Weights of a small mixture-of-experts language model, trained from scratch on English Wikipedia: 80 experts in each of 7 layers, 5276 steps.
Below are experts of layer 3 (counted from 0) of a mixture-of-experts language model. Rows are named router (the router's row for the expert), gate (a neuron's input weights, with its number), up (a neuron's input weights, with its number) and show model dimensions 0-95. Each number is 500 + 25 x the weight over its row's rms, rounded and kept within 0 to 999. Numbers have three digits each.
Before each expert's rows: a language model's description of what the expert responds to. This comes from a sample of Wikipedia text that the model never trained on.

# expert 28
Romance name pieces. Word-final vowel pieces and particles de, del, di in Spanish, Italian, Portuguese names and titles, e.g. "Banc|o", "Sib|i|u", "Comiss|ões".
router:457493529461508555517529485507528466452502495508512477506460477486471518486505504540477496477497486496480481499546501484492493479473496446509525507510526483489478497500468517488531488473542530516487507485496504509459514527501527519496515473465493485534494523519461459483490482455483482505
gate0:479482481438517536508504510492491483488499516532540514505545485522505529506533508439512524496460510496499501468484482498491490493505481514509569525486473515474462492510482501533481534477514511529468501505520473492493541520484523483520470498475492511434520495450509484531522465509466521491
up0:474474477479467512510528522476511463461502510454507479492498486514539507507563511526509454488445514523456500500503471617528527503499479484470561521488480501511508507505486497498480507528516539489511490497458477496484497493540497492476533447513475465502536536504513479460537512536471491515
gate1:490458504472518517512495524483472518469468511483528512475504470548459498520522508479488481509501496468471469537523534513520509504448458466513558523518476531470510449495512496521500519481521532518477456501502493529500511489466478495436531489488484516495493542468471526493494501471516481498
up1:532451506432502483494494513525497523512478516441488536517508506513496489518536515477528495531474449482505494520538471537508484498481506500483494518486490512497518446490509462500500449448509457478530519539480497494528494497482505524500513511504502479483474499547484487445458489471512503488
gate2:497471506494535513477539486513519527493503469508533515513481457516457425435465525468472514497496458463470507479485487468431529490522480503496468469511472535489491498507553512507502472490529496506501490554518521528487504502535487494489472490449505529505477509521467513483486449481456485480
up2:484532529492508475477511487505508546507479516524501551514538527472448500517479488501485471533478501480495501514518537506468507498437491476508498481471493515470538454535519483499446464517478472534496535512489511508501497559543552481475503434543521501515449494525532549517499529472503518486
gate3:493498511466493512529495535499501509477532506474462530548477491492509480455502497485480485526497489486517540464456510495527551483472465508531459515438496492512515494454511509510539501509498514527475534497469477515531501510495517509522498503479452488504540520513494468500493489524525502445
up3:495553471505495494502496504527463462527531488476479486462524499510505500512460489506554531486559503483486498524513529491443500461490541526446528487498507481454490500484511504528532545485502510518457493457501506497425473489489502523468501473498493500510479489488457487482551468579496490513

# expert 41
Surname endings. Final pieces of surnames and place names, often Slavic or Italian, such as -ić, -ova, -ville, -stein, -owski, -wood.
router:490504530457491430514528497511462495534514435482485469504500518435540527509565475489507472538473511511532459503462478505472518520535533488495483547473489482486499541488549495531504499451530511474541511490466478503468510507489542500495521480506509474484473517514509475486496467536505536530
gate0:484514441514520480505537489482555497465478508476529471479500482529508498494515545463478524509499535505566536495460512513468475495487458492481499504518473486525518494523522501511493487474516517438493494509478518466490505510486494519455490525551536528518500517569540518490556520523477453487
up0:497510510534490492482475514500540526494499494517509464523495545454495483502516522458532427516492529460519492500458464537494486484476448451515504527551486537477500471487511496482442507488484494510497519494551546486509492482505487500483488487481472450542483512552512505480529474493467497552
gate1:495538489466487438533488485501506467512490484518478483495498496488518502495539517493544478515493490471514490471500520550487481500518486485493496482509487487537505500525519502514500510531505484497504505499530443480503506493511483520481469523544423480509463520484518466508459501554493518499
up1:499503490506499470526481463417503491504530483475536412478503531455487511521557491475464484502509502498534537485495471499496534515517505508498512562475524503506486494483481463510454487521530514508494491553516551482531506489493515490515524529477490463528490545519519499506517526508493508530
gate2:456506543501525505499511550479486509450526482494476517530491558508504534470535485496460512508484524513488529498525487515540504496465497497504509544498534499475516500459531499511470480460467492490484523511517524497461487490493512521514506531524524472479476488494446478484476518520507490536
up2:459497475484489475513516491473511477497482490523478474511528526450498505492521471514473498476530496480467480533458524498484516564500511520513540504502519534487493546488479487488542506547474470474437509457535488502476469508445518470476501487519500520484563504488538507584485502520513521499
gate3:474508461482515503510493506515536550498493508492520500507517522513516502491510485496514474518500468493517484515524497495505510510492533488466499561515462479494511514536472506467515490492521501524478506462462530530489492505512522506513483537489506482517481500514542479490515494548471478493
up3:494500562516497487480515473496509513462509510547415517448516501498520494493538534501519485474513456486545535426523473511506466483493554441468515471485538516504479507504504487489475507510507462476502498495522506490478498511469505473508528474499484501477486508508509496549481457505543516505

# expert 10
Lowercase word-initial letters. Single lowercase letters or short pieces starting a split word after "the", "a", "and", e.g. "r|ites", "f|rankly", "sl|oped".
router:497501541513531513468485519463515485513510518557525510483481475490443512523486480454496524474490484529497506506531449487488457534456533505495483526501504520479492469481464522509474455511536501505463488504508522532503502517477466476502458501495511471523546505482480465457469514449476515431
gate0:487526527482528517469541505492512469499549442590494526497483539458504465514468449501513508518538524522417516496501522494518521512483545486464512489486475502493486486506451490534490489496513471481475498518481497468509520466461496491479474517522503500499506505564513537462478458494447487509
up0:488549515483548489515518478554491523488484509476467500540475479430482528550548478498486497435486576491522512518534484478531517508500522521518511534524475502446532547464456485493471491543492481501526496550492528500544487499527485517506482479506457499468468454483477522572507516547518444459
gate1:446491520475534487503533526517491522504515526549519525515453488511504527517502541494488477508463462491523543487516488478486499498542545480483500493450527545484506542536512527497496539529472490505516494542526508470527521488447479473496501492529526488491531529492484465526521526474527536483
up1:502507527485443502474533546541491527495518449510500495474496491501536486474509508473479514495503503515469518504480489500520494471536481482518487471464464507502488489497476502471495488443500555526523488534518538496495532486515493485482493501488491484486508512475451471519471519500511527498
gate2:480473507511504541444496489487517486494580559537473546486513560552515519522523518457498480481508506516486507493517512531489507484507519469502489523504484498480497507487501513507518487439478481487481524475541518514533480484501520490485525494518445523478491519497486488511498505508534504499
up2:464531482530530525484452491460504554519514480502518490490496505517518489451507493477482479465479542456579482503519488519516482479528500442509448486506481493458476527490503535517496531560503484494488509526540509515540499529523503483489437486495499503462464540469504542491502516521511504510
gate3:488468497523521530494481498481460493470485508485487528500481522485522478504545466559495536515456528504486506489507457552530506504501460511481512556534483568557557487515540480491493520463491479514499514463514526508493495481472497499494541501528533511487510488496521478502514543501529478492
up3:516507460484543499497504451488524485490459551466482513518501491513488512508516514542477521555486534548516468481461524554493489467491495485495554500522481478484462525522529520499498522519510484498512488498496551470486508506496509484511494525509512535505499497494486500532479533497521487498